Experts of a small language model: 14 layers, 64 ReGLU neurons an expert.
Below are experts of layer 7 (counted from 0) of a mixture-of-experts language model. Rows are named router (the router's row for the expert), down (a neuron's output weights, with its number) and show model dimensions 0-159. Each number is 128 + 32 x the weight over its row's rms, rounded and kept within 0 to 255. Numbers have three digits each.
Before each expert's rows: a language model's description of what the expert responds to. This comes from a sample of Wikipedia text that the model never trained on.

# expert 13
It responds to: Copulas and table starts. Forms of be (was, is, been) after a subject, plus the opening pipe of election result table rows and See in See also.
router:153146139061151102130145145165151124093135137137132195175102099083102132178138125118114181167160207141129134121157111130171165134117116091113062100152105110132139081157151121104135117081140166101122108136128120122143219115120119096103137149109141075174187105114107183217121142145209192112131135158105129116149132065131118113115137128175113118185164159152132117138108132143155085146135127131118149154099145113069142145133135095102110144172118181101198126122117119240115168168125048
down3:145172122159115148122144129106080094089155160092112154160174126131127078109125146120154149118120168184119097107206165067122128125152127086111106105127128108093166101128200142086103178174180138184146157082131118104134156107087090105099178117116126091142128088093149129173124110123127118083098132155144110170171158112069119133160131147105165112128139113097081080061114104109113126204158147133116131087111132090097119152140138131187134143111098077129114135026098135054154200033134126
down4:147055222087123100221170126185099142129157135106146119086094128124098138075138127070140151171159134189112130139151179087137150149140142135107130107135108111136138099129088129163140139173123137160095125108145157142190119117105063140133111120037122168076128134104133110154128177174126129123149122148084134110083134132122093130129147148128104127126162064176120111097076139135115111125134098111049112119163073159086106116113105125133052100133111120113213084050077150156137094111113085
down5:146092134125144146139124124205121128131130128146100072111129227136181095125131075129088134132084117160112121128144130133156098162197146210138131108090138119144110135116094148135116123204073060168125134092091117119063138102122175132147151165118116155184175126154141086161148180131126153197113137143092147149163136157123020128103123123074127148147134134116068107128151051108129103143137116056169097086102128084126092096107097150151145125166117087171094148120142129147067104130087152
down6:172112099098106128160128131132068126094143178109065087097140115145089110138122041106087105067147166118150142087122154152083167141133127128226142159153126139114170133169101127145146172129149177167134110130136076176128136154146216121072143151133117131160123158116061105130132139114123154134071170099090150128125150125112139186094140139128112152098085054119137080135132125127122107125073134131190125182200128116110007194116085131099117166126103143105131117134151109122146126105150119
down7:188128152131144108164144182126128127127134125134124133105142115166022104094136113142102118150107099137149088131070146113161156194141161111140121063117133081137135149163155255138132134203101092120103131139136139118134123140144131154131160137113126181125118125152131055106136088112121071141197101127099102146111114077117111159146127136199143125127154153095121087183140133174131149105113105135127117164099117127154075139152135095164130188133181100129131147128113127079058165199130114
down8:151163169120125127107166128194170131111153146158134178133050142146110139125113116084100158128137093167203103122077118116133137121124138146126062162111176135107135110118073089110189099148118117151147127237111127129153159073130059111138064127155083081123116172125135066128097097137081108168128140122120118178086141115144142125050130129165142129157129118135142152120095134131098063156178072151145135114130101124108132102136131135141111116125141098136079208093155147195131201043131108
down9:144210078141153168107121138115051165140127087071127081087151146167152119134106143122147080109132131057187098135086128187083121154134120123157116186154129148123109167134169113074111157091124132118141176179131154122149076071177135117083058164157126120101125139156131105036160109120130063171174149096164138119110147084110176100149126163056134099146106125128122117149109138160158059170126129118102194101110132144177110159115124149134134172162130116095116107165149111092101065149120131
down10:151167110193130094100117139061134140137117102132117171076149089166111131137137216119127207085115136137216148127141180181128136155194129172123126127064067119112136161148084123125130126100091108159102117120111146125088127127123157140157135202178097133147095182124112107141061164127087107125103134133075125097087157131066136150048136134064181120104100097115099134148122092160136119125088113119060167184154164127160100182088108136099136100169103131141125106156101151124096087147128138
down11:096149133146123142050123132097126125126127139126122131099111162127085134125046122128140104109106129094102130073151091137167124145109113085086117186131078153130171102102129128073130112126158056141093115055158155109128150193137128070123170075140125126107167072131082103123131102159108124102128113126131120130128143172121177146156124092138126139080128183130127080078157102158094162105190139030024125099219169130107079130144117126105184118091122114139129101177148129115197126109143083
down12:110116094215127099086078168118112123162123083132140103102190130123053130120140113128125147037079076150133166160125127138054132173100130210087139139125091140135141131044131106136091103123115048158105193130227117084137098147160118130176122089121178112137128108135128113171067152134162156129125123132123132118055125146139147098105128128177121122118094128175100098089102120126144125130172157101168199136168090212122117125105128132130129072120121121121130127121155112136161133091117126
down13:055136048196116112170131170142097187105147125134210132118092103132088096132152120128157126128120155144186110129102096122122123155066125124127163129133126126152116079094121116108231166181134156112137140118139119129087118195187127089129086153123183141093156123123167097109081081117093138095138166124194133113121150219112120106112130123107131150101115123165142162131092078122157127130074065178136154144079112129148137160186148160147111084141073175135095158180107120133072099120111119
down14:131154153123135155128163166079051120220149139174129102072115131132179124097106144128157126090135130136123166128129120144135223177165130114132061139104087070129128108125151134069117108128094167122126128130187105140129085114118067075143136189163085143129074179143095209119130126133125125129141137111127128122149056127166121129127181137150149081248095140112129189135065128058159125105124149174132114131145141133203168125138148135129132130161137173155154133120130123125131099125079120
down15:119129151134126128073087130149093176126154151112130104149102136153128099130155053175138174132192154150108137152167120076116170174133153112100139130118095129122172131136129150131115114151102100143147143141086128157122148055140138127195163132140178051126127174052153092162086164129128118120152103161063086189162155161122065195125128073137163135141169147037125120104076148159170122137155130148158150178116103094128130153149129085157176110123093131109128122131153095249112107113134160
down16:138117125187165140132102125128102152138166104129151158177123114140129076140157076184142193072150114113119083123146139127134160088117153207125129138161147148159126138054061069124151177146089089108178103112104134129158185170151150112155162125143099136166123127128110119129094064087128120085140137149106116082157156127099059134130123174109091129168168129118155171121116193195170107155099210133198122080115118149077152109138131172111159127087086140161095163080126162127129173061125113
down17:145113122108103128119048115120081115134107130133166108115136150142127128100109109106063123186097120107179097120110195091135077129138141092081189102170125154129122145110113115122110137132123129137133141115154125144101128088114170197150141128187132113140053196142182157159144125113097137193129120132125076125073023182127123182123168179101163119124095103127146122103108111129109157136109186130119143141134061124130133127128156072168121124137131128110121110200147125167121255128185076
down18:095111114130131096177128143145162086138130118133222101162126115115119137123139137157073157161131121114100110074150126131091165131100131072096086124128133080135133145160119128085134107184222156151163141078205149121140114156115074136136181079028127123138155101067080136141090134170137114135127131129127137110166133114096152172155123160190092111106111108207132133126172121140134094153132184149129092125101081119124106134154133093109120169114210159125133126102086135136208127086198076
down19:127133114142132098101116131171122156121108156123125145097188161143111113098158138075085139136150093172112123148065120136135082127097110103123123127133138129179162158139171109084184117129123124123105160123128168128133176118159108151128224078128221090158177144155098108135123176138104148125133167210122136158137085130069095126159088094125096127148124120134109106107073121134128128240203124193138132119098043135127115143177107116148121111117098124121112074093163120125131108218151198
down20:180145163146124121067196124166186113126167168100126041149155136142146134153181168128132124124130176136131063130138158117129137122136172040106150149112184082127086134139160124119160134158108174118191116127123131121129219132155129063141110101110131130130128126155113141119192131142108138238133152111068154142151186159161118141133124112132093120130150114124244135153144141133164128120158120113129096144114139122128187126131168170148181141142144136124176136109206112115134194139116105
down21:159110136054116163128119139132123158089095171148105151108124163183146172203117091146068123119097134117113122155134137095127194124104133099156150118154118131123128115119131147094108180151126124119169127116128132074166124119134128084070186198154131135127121107124131101132148120179124219153162131114131113069130095172116125142138150128109174110146154199064178071087151028166135082122145077130190124133146150127146145067055130117139128143138094117127109158185074105075118184092153089
down22:193161147065062088127142123148137123125163080101143136128071215154105144150116141128109166125149177080139139127168123123096094104096118050119124156145123124125118128090086133148109155110146105164131176117134146130159033120206152109170155142143086082148116108135119111143130225092100101166089121149160190124124141163117125130156129101196131134079143098134091141170138134131136174094117131176112071123072114133193116158064132107148178175145098131109136103144126167098138084154098078
down23:101091143129109119123120132090185186128084136123069107132131166126204123064139126162054157122109088105123140166135139134168138097127102095128153161146124117103103181124097133121130075083050106089157133127104071162187140101097122097094136132123106129094100176072076168116116066087121071132069145142114160032098146123134145106138100128103131137127167126123059128141150140134135133127158078137145151145153171125189146133082111103160102141138122068071145127116109184085133123133057200
down24:121167130177170100134174120155126112136068105186162105134136132118095127123148081117082140130084075224035122137092126087083131119175126130097138131090127092135036131067094131142164113143130102136108112125112146150125091129117122117116126126162121137127129119049075142111153124096139192147093074139141127154145037126104086177127154181109129111124110123087136129123126173137089131125127114178056106177134138085166203094055135126136136107127126119125129177110124128126044103171132145
down25:129138105160136039119149150172182122088187136141133149126120191181099135143108114118083114109210158138187140124134117107110173132119111124127175127119099144101177129171136102128058120131144120147158149105112115181131176098144136020131097106183200143143157117106154122124154129118135104153142123137128115146172237093106132096110210052139112120134138121119127130114094112128138128097073131150088162121091151135109130113119131156174105053124124136113122129117107132058183091162117061
down26:113155109043122118150108130134133108143072128129091094079128118150136121127172147222145134101063160128046127101129186136108119182169117120104124148139067131232142138119107148118194082128130170133111139126076186170093143118131128129137131118160116124136123150112128163102154109124111042119100139130089133119086095174094190099112128049123123120158187129102133124113135090129176127142156136145075146131198116145154142111123083152123123070159150182108181083122118118159113106115098196
down27:082112100166136118199156163090108177111135134121123084113125125175052128127164124183107132133087150127117159140111121132192163070144127074164180160133110088097120146115171157166109096093121126116157221158114068149083076160102140150112124126132088133078128136095094142132161048123100114093162115110149106126128118100147160134103156180138137145131255167140219105124112117140121123139089096129129095083149118140130167070133066139111132154127142115121124128123149169126123095144138119
down28:151133099155123137147103195102148145153165107153123120118123099128150151128116201125144142200097101162172126094130183138130147148103134141105126107136142104131160154121158085114155139129071127098053095125111134098093108150162152125134129125134136168144097120058152074238130134174133128120099079192186145138169071128123083129155103113119146151156129086124123119134122142098120105147095210102126099137085064139114154172118117072173171110128151148154185143127134128124097169253064112
down29:127138146180102107072111163111145106125102105147124130120085144123105119016147154160135113127143079172130133090146131137105105144140128138119060164175197134129117211135069137144099119206145122133187119120145123090118126144143117128213125119121152156104157109070125125118123126064111158128102097152120127129033154132127061155140116133137123132077124109075107149117150072111164127158075134154126080127129099154077120122120128073139120129063128061138063159197154159133123055126151130
down30:113154105108084066107078174139003109107087124128136157162142114146202168105144122141084060152202133159156158162128073140143116089157152091108103119114187070086165149157137126122118192118143130076131101097077172163128152125158092124113149136150155150111087098126113101164133129155134125127132143132112103085105144100151141131160130109114112159130091144145120151113123064120150106133065131181114102085150085083116131131177185110119126091138132111112195129142137130142121250156132104

# expert 40
It responds to: Line ends and table rows. Line breaks and row-closing | markers ending table rows, list items and infobox lines, plus closing brackets and quotes.
router:108144150131151190135082132118151160150137095107135127130172119139078178141153170117183145169147062170161094087171107070073145188159148144093057179130033125148079119179158123130100137132131148162141113142115166178140079210128158123184046168111111094099105108115101155079107142090098130111099088129206128144120095112103144166161187121130161127122083184132128135150145105105140110129136151116150106110102130132110104136126117193083129127054113153132152131166188119119133102140122130
down0:123135133130178130143101127146094152111128131114130108126121114117124103119206137157113087040163124136113120082151134112059104113142074139251121132110133109153099101113123137117113132118122160111068097102109106080117128156116059144124149124169144159210110083112116085182146140169110103104128131098108165143156170149104098142147129119097174159206132143154119134143129158106138110091162183118105115119179138067119085138142099039092130128136083105152096179170130125178123208168084182
down1:147140102105130126220147139093103133124107094151100147183073121137084087126181126078145154120122114145109128108118115120081123070107104045122110160157045172128105101137104127122184131124097113127107175105154152140157200114140157152106060098128141092161139129132157171112114118150116143111112109130195094119156129150122082127134142142122128155129130035167054202135112144080162095121164131128144135066156186170081094141148162122126090123168105131118160213114182069131129147156145129
down2:127099154158051130097146154127111135133096097088141130183124133096117125128095116123103059112121167142145134146103110129115140121092086121124140189098108113077129103116135082182131170157094083089215171117135058135200128106152150166113124129109138125129129127146128240156132128146049140126146146115149102121094122086159109120149147199143082115062136141156064108105123130153111121121182079140156050179146081128136150131160168116119182147125135118111165171112122131161221135160094131
down3:115167168116035121148136082128137079142126146188123135176118208131123085109077124109111075144070145091138082138141108100118128125125085120121159143093126143141145090107125125125106091149130150128134090119198126036124159055118125134128120043170196077103134184135127152125193071129148077115125109131175128094147147126156149132195207120121155053172174080148117102100134098135126132118189110127125089076195126108134143089132139110128126136133133127131126122128118125086150135099105082
down4:168153078113091166134113100105098136125133102160103167091163201148102101094133099139136125133115130148127127126144134123103163098151134163164151082123066127106139128139131124207151129095129147140112097108165127120137087126142100131235168155173094127138094155124131210128133136133077134105130153080135155142142123128142161057167109126087098172146064173110131127081143187075074143114119131186123114117058097076100119078100215113136128173076137112130139085152128103093145056201130137
down5:131133136124092118152051106125109107116096129130127139120102125141135138125120104108082108144134128174133133122133133119127115130155140100116061129143131138121149134146147131093110142188110226080181142124150119134126221100147107143127137163137134102140175106095165219082134153165136182106128140121139173102123113194128132146149115123119103176077130097123070102099151124065126186088143127103038124120131127157178113138161120117137095108116046053118120169171148120123165236086129207
down6:099109043131180168135147139130157125125129091023117193136128161122132123147113110132157178183101100138159149123151105135117117151127175121122130189123121140173144136135086139132118135160151115124120123086121159132105139132139092101119133129174059114131137151033192129122120065082095099162128154120163100116161121147170120099162097174141127111153117126125103115127085060139150065109135123166111153138161128131124121108099161167182060095161051129111138167094095089130150028052092115
down7:142051146183112159129096155147119137094101182127125158123156126128129091065123180074105099094160122173220103136123095164158113116118131169112181165149159135129128107063144139092133060128143131125135121126167160127151191123177083091202079136179145100105118108074140176193149139121155101130109107128148131095071129113110163137111133113122069161149170135081149163122112202137130106089112114225133162183119134117097172098096147135106102099141118129081111127154109101138154115152163068
down8:137063118148129131127133153112126119134100117127067166127134150129100115100118147141094137113148125132094181163166120122059134128125172129125155141119127109138112106140141191118233071130123128144132124130205124187112134110135115133172129159142124129107124126119129085121107150080130050095119202114131166125084126101163000145176194095133111130159126134115098201146149118122153186157175128171130076108149103147118132079081174106136181147145107132158072132143129129066125116108144130
down9:095127125113159149112027123207130175115129160112121144147165138107086113159144122112143118127125078123129118111092061141107058131128131131124173143132153118182125165106172122133076181192073077077209129153101160140134144127199115129143126132133148126115131098158089170137118173130075162142170131137157177085124205220145183200157137218161109135129138116118110092158122108111107107152184126137133070169131131087128141126147122118108174088154116115095128087124149135115149146128104124
down10:092128102138148115120109193085105075111143105091099131192166120116168123112137157101153065144111172130147146124127139141140153158126150095171083050139129141107104118129089123120056145153114070121124101106117096159066096122136116118139187135142127151146134146089113178131177047183117141064131104110128055183134122113158088190132120148045130191113137132123137089133103129201087066068138143150178134114112142128135214125161133127133178161062101128133123129140160126130133098109145083
down11:120090161219104140133201123126174117064144130078134123061104108118141129123130100116207138126131135200095137064141073073131095116119174150156141122195145182093122117139061131142116092201099149129155228176112141120128123137121093105155118158197115131159098140167129129079144120133159116205132147100166128114142133137123091045146116152140121160133117103091175135175121144163142106067114133114132118208091147127148142129142080175134133129134126134119131142169139102155124093153130118
down12:169062119194097142112107047142215097140118112137098152132128092071148104160126192147152108097108137165186092065110155106129200157092105101140104134104139117100127142131116154110123177127133151131150151170092157077179135128136123089127103119134141196126140040155181105131117121142147148130182137159191087134117169136139175072113179102110134129112106135143116084099112142134112124129114118078148134086191148099176208098067122084070119089126108131145146156144124107146077132151103099
down13:061147119145111079169103132099125125131114110130117128149136115151160172131113225149121167133138140128172125135147088114131098109140128140091046140136113063136174057134098097102125133123174178202026099089108121186141128157119068129144112146114103120097158147102197136207148069054140120125123194144124102121099178154143123130097115101151127137117099153126064095109097102105173133137092124119124141136124121165194188122096164071123135073158158122128149179093118120099136115132118149
down14:083141144101143138101109157175137136155195089155146129105129069112130154129108106110103086118164105160143137089119137137044089111133166212145121151121144124130147055129125131126123165137123138105255096155131150160108107134127103097162093129170047089160092158129133107073169097132139162166113163130110128191139186123127154161086137133132144090173124126113130105088132116149104113133092128147070093058107165090114112103065103152149111113111114130123097069155073160151138115107199107
down15:187146113112133128108144162127144110120096055110061144132106087139120143096053163061097144090067111124204110096148124076138130128079154180080129150116078110110118115134181112157122159103094128160115104094132132077179128149170134126155138122118103116097124095134075143149053167175134159077129119132118179109072163109104231107133155128069109134131139122146125149156127142147107131087092075108095148156178140070173118153101147132183102128104090130151045144129149160112106105149175117
down16:081179129092148063173084129135128139187102162185094137117158127082162164142095116093129133167118120138084115108107117125174124125191184097139082125103134150094101117126150124150057045107080163178119166132089108138166123108093049126131138132058130140132163250095131142144138060186142150144155112136101102085121125115089182119116114137171172112174102142146111162107139117147168114135122164102129084123078114128141118142172072124136098129086169113135136156117131146135078085155166152
down17:133169132114148127112063182096148130088117053175141098117126141198121104103179128137164190180198079110090132130162168064108168158205126122126181125128102126118129071176110125174120123127113122116164135142078139117119126128193147122152118074118133144141157149086137141116153121128133176118164119107136073139216103122109169164244064152122113105123143108128091133143137088125123127155103172114112068139129128084082135120134127127125148087140075123131128092204129117104103140154121073
down18:127079130128151130131151128123126110143128103164046070135050142165094175125135187165179134141077166119138136133124128195097126165165149123118139130149084129187048101146119155190137110160166122141092115150130168117104059137160126158092136076149096131153132141127126142128191064075103128078141060168122126131126125127108087130082100112144191155108104141129125100130152129162128089121114097133117193119069116167183193192121076146131124110131169108172045113147128139139096093104094119
down19:134161185126085174126106137146128158129088133133122105141097142140074138103121146147150078170112115156130066116127081139123119113136186139055095082117112182123152153129145162164053131128165155097151170143106123123114200103135231125158156117161130081039130142188164117157122140096173131069052125144131132110087160143116210154092134108168112135110103134134090093127126125172127094161153100101106102120071140106221110128109146128104091138153121105097131119199167112098142124115109087
down20:121124128113111179141088140166098172121126163118154133100125081127114086168148090137126154034178092132107115118080111068145120136074121110179159127118164105129137155137123154111117160152142168127110089140138155128134178127157177229093153141138098175136111123084200071129129133116130140158142119122153177124141124210144118141126121147116139134203211108131131115095128128079161102145100133067112125132136120111100100188255131135197146092106126163101136101138160147143168161087139147
down21:097085099128130169156110149145140145134161163132110145123095162115120075104065146091090147123171147144186164129130171137126046220084085107128132126133099192155123120151069079138145192124137155082227149136137128093116105167139144125167128092138165165063184098093149176133226140130130124098138139125133099123128091115128154143095071163136127137153167125216122129130130129148183058102126111183133097121115118113155147099097113066121131113096063154132096131124113129125147120102120154
down22:119150197162111126129108137173132164106147102074175121200127171130122123150160198066065108124095092137106112155125110135097102153170061157145156133172140108127132128127123126040182118137134119159178119143119121168077208158125128134160148113103177139192189115129180136118128201127126105141100100107079087090091129122128104186136128074130091133106120094114145105132112055170108142134186122141188067120142107151130120092154155174118128066098158133083138077123148152146125120157161108
down23:130142088105163133100208143111151139132137147050120098091131135091102127125120141153129070120134138168109111165137112120118129252103144145121171145137127143126166072128145158148201077117104149112129120162099140072104134198135140113068122120148208143093132087137128159082116135152155176126132077039125115132127143216130127138136132085115109121150085118146103128065118117094139091139161122130136130145052116183144104091129160208172138146194129130137132104136150125126139155159077165
down24:109092074137114139185112176132120114091133153123129192132143059194140113126166135148094147089104135162113127111116088123187148103045173121105111095167159124079132059125126171150122078119117118222131089128133126121171131128130121188072150131119150130093142169074131184137098090129120114126152048103114126111149114095115147134138141107125137067202141139131113153183129144100132101127129112139101160103105113126122109128095191114175111054133196131135163090128099133174113170107190203
down25:135062189155157124140106153136124121137092156138121105123152131161108129146110124092177133132193124128131147092097130133125168093190139139151066144127089161147121141123115125113130130101174154171109100155110133133199128125142153130132053111151093139141134119135201190216141125151166107148095097089143169150140035131100041157097160168146125147190129055167194194080136122113097128135086172144103137152133162113134101219126136126150107099115132118126122167146158076115089095095145095
down26:097120105169169102127136133125143155151131136140121128089162087145123123170101146139155173129102175140138091140115152078105104136118115106146133071184126126110125133132152146129128108205178133135142144125130129179167142159176110127205124112128126149056127106130126114121167089083135114158134192101117076115111163105170000123042081103088110127133188117111142126192083213125196154146160132089124125085166092060125119127133071096123073105150109123130133117103119143095068098093126124
down27:213171176128134174136127108186142070161123140121127151148086143089107114125072220123116117130124130191171116115116128137091174163129181116098114059112222097170128143134126168126162121201105084146170171185150125084165114139135128088137128124130143137127113119105119102140164141126135170140184162145129151136072130121114065145153134131136077131158122164112069100179130112130047135141079109158100065165082104111126153140094129093168135080148101114126137134133105096170118190138091156

# expert 33
It responds to: Table cell separators. Pipes and semicolons separating table cells in sports statistics, episode and discography tables, plus ISBN and coordinate marks.
router:102105147046174124111135127146123132180092120086094167199122123155126139111142172084114163132087147102116123089228127117160139175087067104150128117150170120093164102133154107142095113081146161132152142111117131186162172180103115160071157147119132106126091110164070164132082127152159139103135149154106086057171171131130120148084160070161136146132126197185107146147135096116099083151189120159133085124104143114147136120158095155160177095166090191104124142111155083075162105124105169
down0:099143142125055112143115128082119151129141149124115138000167157125110168125115179181109095131084111131110122203160169126078186102130127130101148129095132128127135104105112128173123119118122168117115092150129160127131163123141119077099124158124119238093098129057131111074158114098132075149109113125099162111115090107142151121161094066127144115131077158116128127164127149116100133149136192044185127094171104114161216130112146197135080114080085102115135154127162131114138146153139101
down1:125085169167097116166185147148067161162128152175130129163180123190128137133152102095108100141142118130085105128133147149130116081069140089133148134157114129136182116093181092094111085130137114125149106127135056072174122102128080152088126135123066151133105159180140126129113160106093088164133137150119115154161143124142059148128173140137200085165133148168147173125091122136158087114215120185073126113116110130124142115172139038190135114116135088110122033075120147076124170144133124
down2:129121147193192141138114101142073134115189133125125111132117160099136099216116062085124155155126101133172106106196128120106160128123205098169156099163178100130135129120134135096165106211130162113131172163086072088177133174138109071125156133121142128165167100193182091074156128078135110124124153139079109128136148129101160073129115087125136140126161080091127124134159122109108129125102095139102131116146117129106190057127123178093139112183153054118123157118092051114144137086150123
down3:121131141165202161128170130097124105196128100125162147143149098101179124109111112128119116148139141082081129137105125178129127117159115105038196122114079174172132140108131079133206104104113033128117137151211157141196121154123112129056124149111126188095077141120133143114124153116151183111145146154120099142065094134127067114103073192098125129157147137178165168075164107110167098137120144085183144120146062131153106084080131137129150131100135108140139144145094108122113113149114077
down4:123145173108129130109160111143224167113145130094140039134115077104171126166098128128124133117093208154130149123138022092136155127147147138186130161133118130109163176156114128135129114124102127120106111059107089109100143128140098091095200090112107129124129106214127145125043145130152140139126071154129120158152138126100051180125094163132139134078122154135127147096113087164167104138074120095110083164127132131148128148125096142127136119121150123129166116158186164127140051176052166
down5:125093082129123123117153126112117159167126132132132106128036154058165127164128130071131141156118103169143124152147086161083116093126099110168132225153161131143118121118115130068138119158120107088093109141123115194087141112068140120163129128156105170143160137105160163082142131128134140130184180149123132114131180133129126146139129091143119145201108119126132122221148207078166147109213162182128101175170118137211134106093150132155112115151029131114134108069129125115111104091108128
down6:127150135146131118131115131132139158082069122112115135129123068137125128095132132068177156127133125106088109073125072108143147110125133099105121120169101135139116073107156036116151132113120140136125107135107181109120157102107190108125125136180135123087098140100201156116080116095140121028129179109126114133105082219153129125135146113145124145110134205134052141138135098142165091143138133076125120151060129127187148169161121141192138149100160193162059116139162128166147122019119129
down7:134108136173153093184100107093059130126131098129123138122132143103105145060093151160123127121127155170183111131158110120164128175093131220105114082133181128110130183141168213154115059170099158133107150191116125118117142173058135158127181077133135185078165108186159050145127142097125131115068067149164079156109196161061146111142127112133125141124186127112126144135161124071124113130148066134128134117141085128118130118119132070160109144122153132141132153169155138091126094096151105
down8:130088127180111125126117134104085076132138090125112155125133162095167114151128062117128087139099194122158139075131127090130119094040129128098133142108123129163136110093088143110125149125190129194135059187184112097138189116113125084059147111061178062062128136045116146126170115181182128108121132121138133085154123137107133071128112097094067162180111093161094126122128141126106124141135128064080144121129174126127149138127119142100139080127199149106153054070127104133123145135129113
down9:132109122103128142113138089114013118134154171116131106088122172128101104142124156114108104154154121135128128134173166128175179127189155142139114133122207176182122059162135142125112130123157132128125136143158119080185125148117126172090156099082123166096174161050104085132180059086190108152137185161147122129145129121165135086168154102150082098165138128161118091175158075125123128119128124092121141226144128101064116150117131177121198131121141108082181131124095131131124061116117120
down10:122143124171122120178162184122245128118169073214158129148129121137124132095107161137166101078080137130103060132124118141155086145130164150157183142086060105166126061082117056176187110136149148070132146104132157098074128121119136072158122135125122180128131126212161141116125138119094145154160156092142092129124130167162130079153148151128149119128127068134174096113146145129153128078145179110180121066124131135133153113124120123117098074139127147137102116115135194135160130191159127
down11:105121205177167107094144142108186147139125147125161116129147143119144124178206131155127109130134099102093126126031087120134102013111107129172120131144130128159132094129133137193099104134140133072148124129102095145109066143121190127145092106129143123156122075120149115094205118165124088150152087158163128151187166150144157166139063096110132184146181108135155163093117129129106136100126110077121111153082123104106122198145134219089167139081116085130143151133136140129088157106174101
down12:120168114125151151132089104134153126177125089151117116139170098060128115124084118123128088145146132080146100118178132119108120110141121200098118083108165100103151108131081138121142101119135095153130081120126078161106121159120064110128137146128129120099073087071093133123130173120120130141104111144111104120023125203172190133139127120160154155161129162133113129166102153186128091128061184079102187149136084156123123165125028097105095195197133181128160122111141148126171067188143124
down13:155105140059129102147165123167176083154103153220088092141105095148131083099116143134087190138071144109118149078106208161114102206107138186128150112158081181106131096134127117128145151081098130118127131122137118148118125129137121154128179085119096129154101166131170148138167080119130157132129129159056202136116145137150130123060139136099117128128134176134132136094137080117155133130179093057118011116187135110109126124125106162151141067137105145154160130120116069154123160073134125
down14:104158177119155097115121104137181091130179069166142090102185132117206134125109129061112162142113163111080126128134126102046128162127163055107138139109073148104139128166116160107144129128134171110135133127134058128100119155086171169098158101098167123064103175117135128176126111127130128114131127198128082160173085087140168082193126066153105141111094126141128122135212151147118151176138135091126220119147178144117075120192102161089120084081118149150127124145116143144134132136166132
down15:137160148141135129151140180078126118129134098142190183093167107130115090133149133111155144143132126092111166137129079155118148115119125127141136126101118146118103100131131022124184158129123197128147102189126149115110145135117140134101096065124164174194127169135111039131129106168128140118105143157129070173126129095132050135101160144126133171130122088166165126113121091093133157117094094035174146132131079138129157051159105138082122164121168128139114197169125123209163051111175110
down16:144127132117114144118099160128151140036076107151133150146174214147150133064145163081131051084139111112208129141131109110167128114119090138096085159178156165134118129134140100057139117126118083128128167135073196183207149113138090156137112116072115130108118097086116092161136120081135192128117125119155083101126129137141148127134143101127097177125174127150112107086116082094100125100075093104140127133139189127137176125194110162143210096142138105122142106058132093073147137152126115
down17:123136090138117122173130112137000099222138154104129129064107124126064127124130089121119095127101118134129120132106135171105151149131117179099184088128109111138125113071136170107132061131119133176148126155137076127117135080106086200170089142109178205101102139111111152126176110191110144182127180138106099135122138152082118116123126061088127163087131106085152152160102091102129127139122140198139110127131119125113169119167155129125061134144131120099071110141141104163067071109165149
down18:123119125169154127172110102125122160132136088178131092123145122092155128147118184232102137086127105134045140109100086117118119137073186102126094127157121073119130248135129149139129138134135124099064155196109105176105068142098116097186198090138140124130130130131123125112079140119162120118183123063127137128114140127150249178153134090127081129119124166134174118125115107136136086166155132112151128133115095090119095144098127133075162139116161100142130133094104061124155119074124132
down19:194123109115113111128131181142063122129107158143128086112100051086118154132110148129114128137122196131160100063137152134185128147134171133140131188103146139096150095135112138105154138135079161113177103145053101113153210144126080178123130104099127124057119143128137102233150122098118129126117120162136182120107137117079203141201081137157130101167079074140111208165139105095124133124125125130114152176122135147125077147136148114098132082146139117111107120070136137214128131167126092
down20:120119108130123114138128126112152173137039088119128052123157088168067134078145099138157169112116162118158107127149052106076097084114155141172093112156085131132128080085166209143107116133133142105129097081120136136081144052150134128121084128131135104168092174126100146055156155150132190126178127071106161117160171095140119143147105151119127180114144122146078108128104204145085147129153155133080146040112111118107090128131103090071116169126120054113130118147100138089150099148129084
down21:199106167137111121160090136129142125124105073141140088148122075143123124049192119186154133113115096132160124114083133154109154112128184160113120141134088060131168143099202147101160113205131098134141083104143088126165145123146136138178131133172128171135122128127144092083121164094086135123105170125088128143135134119129139134161138194089119087052128062070107103100106136110137155082113067060119143179088104146143147125141136099165101104137070096147059165158148135174125170105203091
down22:106106171174129139084163132122176133146120127129168103148096124130128167167109113112144110138140039143100136189155246129114142174124105121147164129112125115138149128140203157135149122129121176070064180121128147161094129072121070107184105175131074036165130095153146128117149117125123127165128101120163094128121124152115142036139121182140170139111113219145134097095143160117145132132175179233137124124132110110129148129139132156147132164185106111134139144124096080129165114114128128
down23:110096093078176111162131121104191095107130059122150167146159092135134143041114143183147100086131096112133127081175099096153180069117197120106121140120169091130118132151128120113118129150244115137120103113136179130142117126135185157053138117157117111054097073120136122133111128111127128155114127114133127147112122130181160201173112158048165173118140107169132097129137098152107189107149151090140099086195129113123126127168092135130082180124123147159126128142117131052180130118128127
down24:172130132102117081110136102181199133169152155156100143164102115155134131125160106132119136145098188129126110189132104165175158132052059143035139130128130137104135162100071210145100122128175184113113116133130146096134138075149125124103113080111039073120091122117126116218145081199194132131165137113135123120125075121083098085086165179129094140137101134118138124123121129119131127113133141183103130115076135130124168112087116074130143132136187108103094148084139108148114135124124053
down25:175144149112131136128118078139135160128137159094099157133087086128058131161186132124167181106097124024118146145142170124080125127155113084179128122118126163123111139153064149090151158163115101097106141137048135159123134154121096103141114100094156135101121091135079093172119132123134094123131131111151135090014129169141140090140122134117112138115114089175175157102134063162155148135140137032108030130120124065132132147174122074150105127119090130110127149061131087126089143160084118
down26:119142117111074129106137139170029133113109156136137106120102140134142068125156162108111083128159116133176099122096111089161117107126154133102123118155140100173126129143140150111117092124067146121158160139136096126120061132174119127085148147178118100109136131000077079115073125132147093145131162107100105108150157130119077133122122167163133108130094114091051084105136112113142189131098085126119088221075100091072118122144092116125131126139168128113177123129199207134165095169101123
down27:136140114125110110148070150140060142150214140141119135108202105147136087225122171179116140116105128174086146139136110155137130101126160130212128142129123120148146127144152109112124087155145130128128137144087156155105154090104135190132140122162066130132199152208139200159111142148121187108157099187174129142081164128133185197169155145093143104162099176099217096131081128125139127112110121142129104158109101133074134143138160130151111103137130182136109155178120089089129067110133144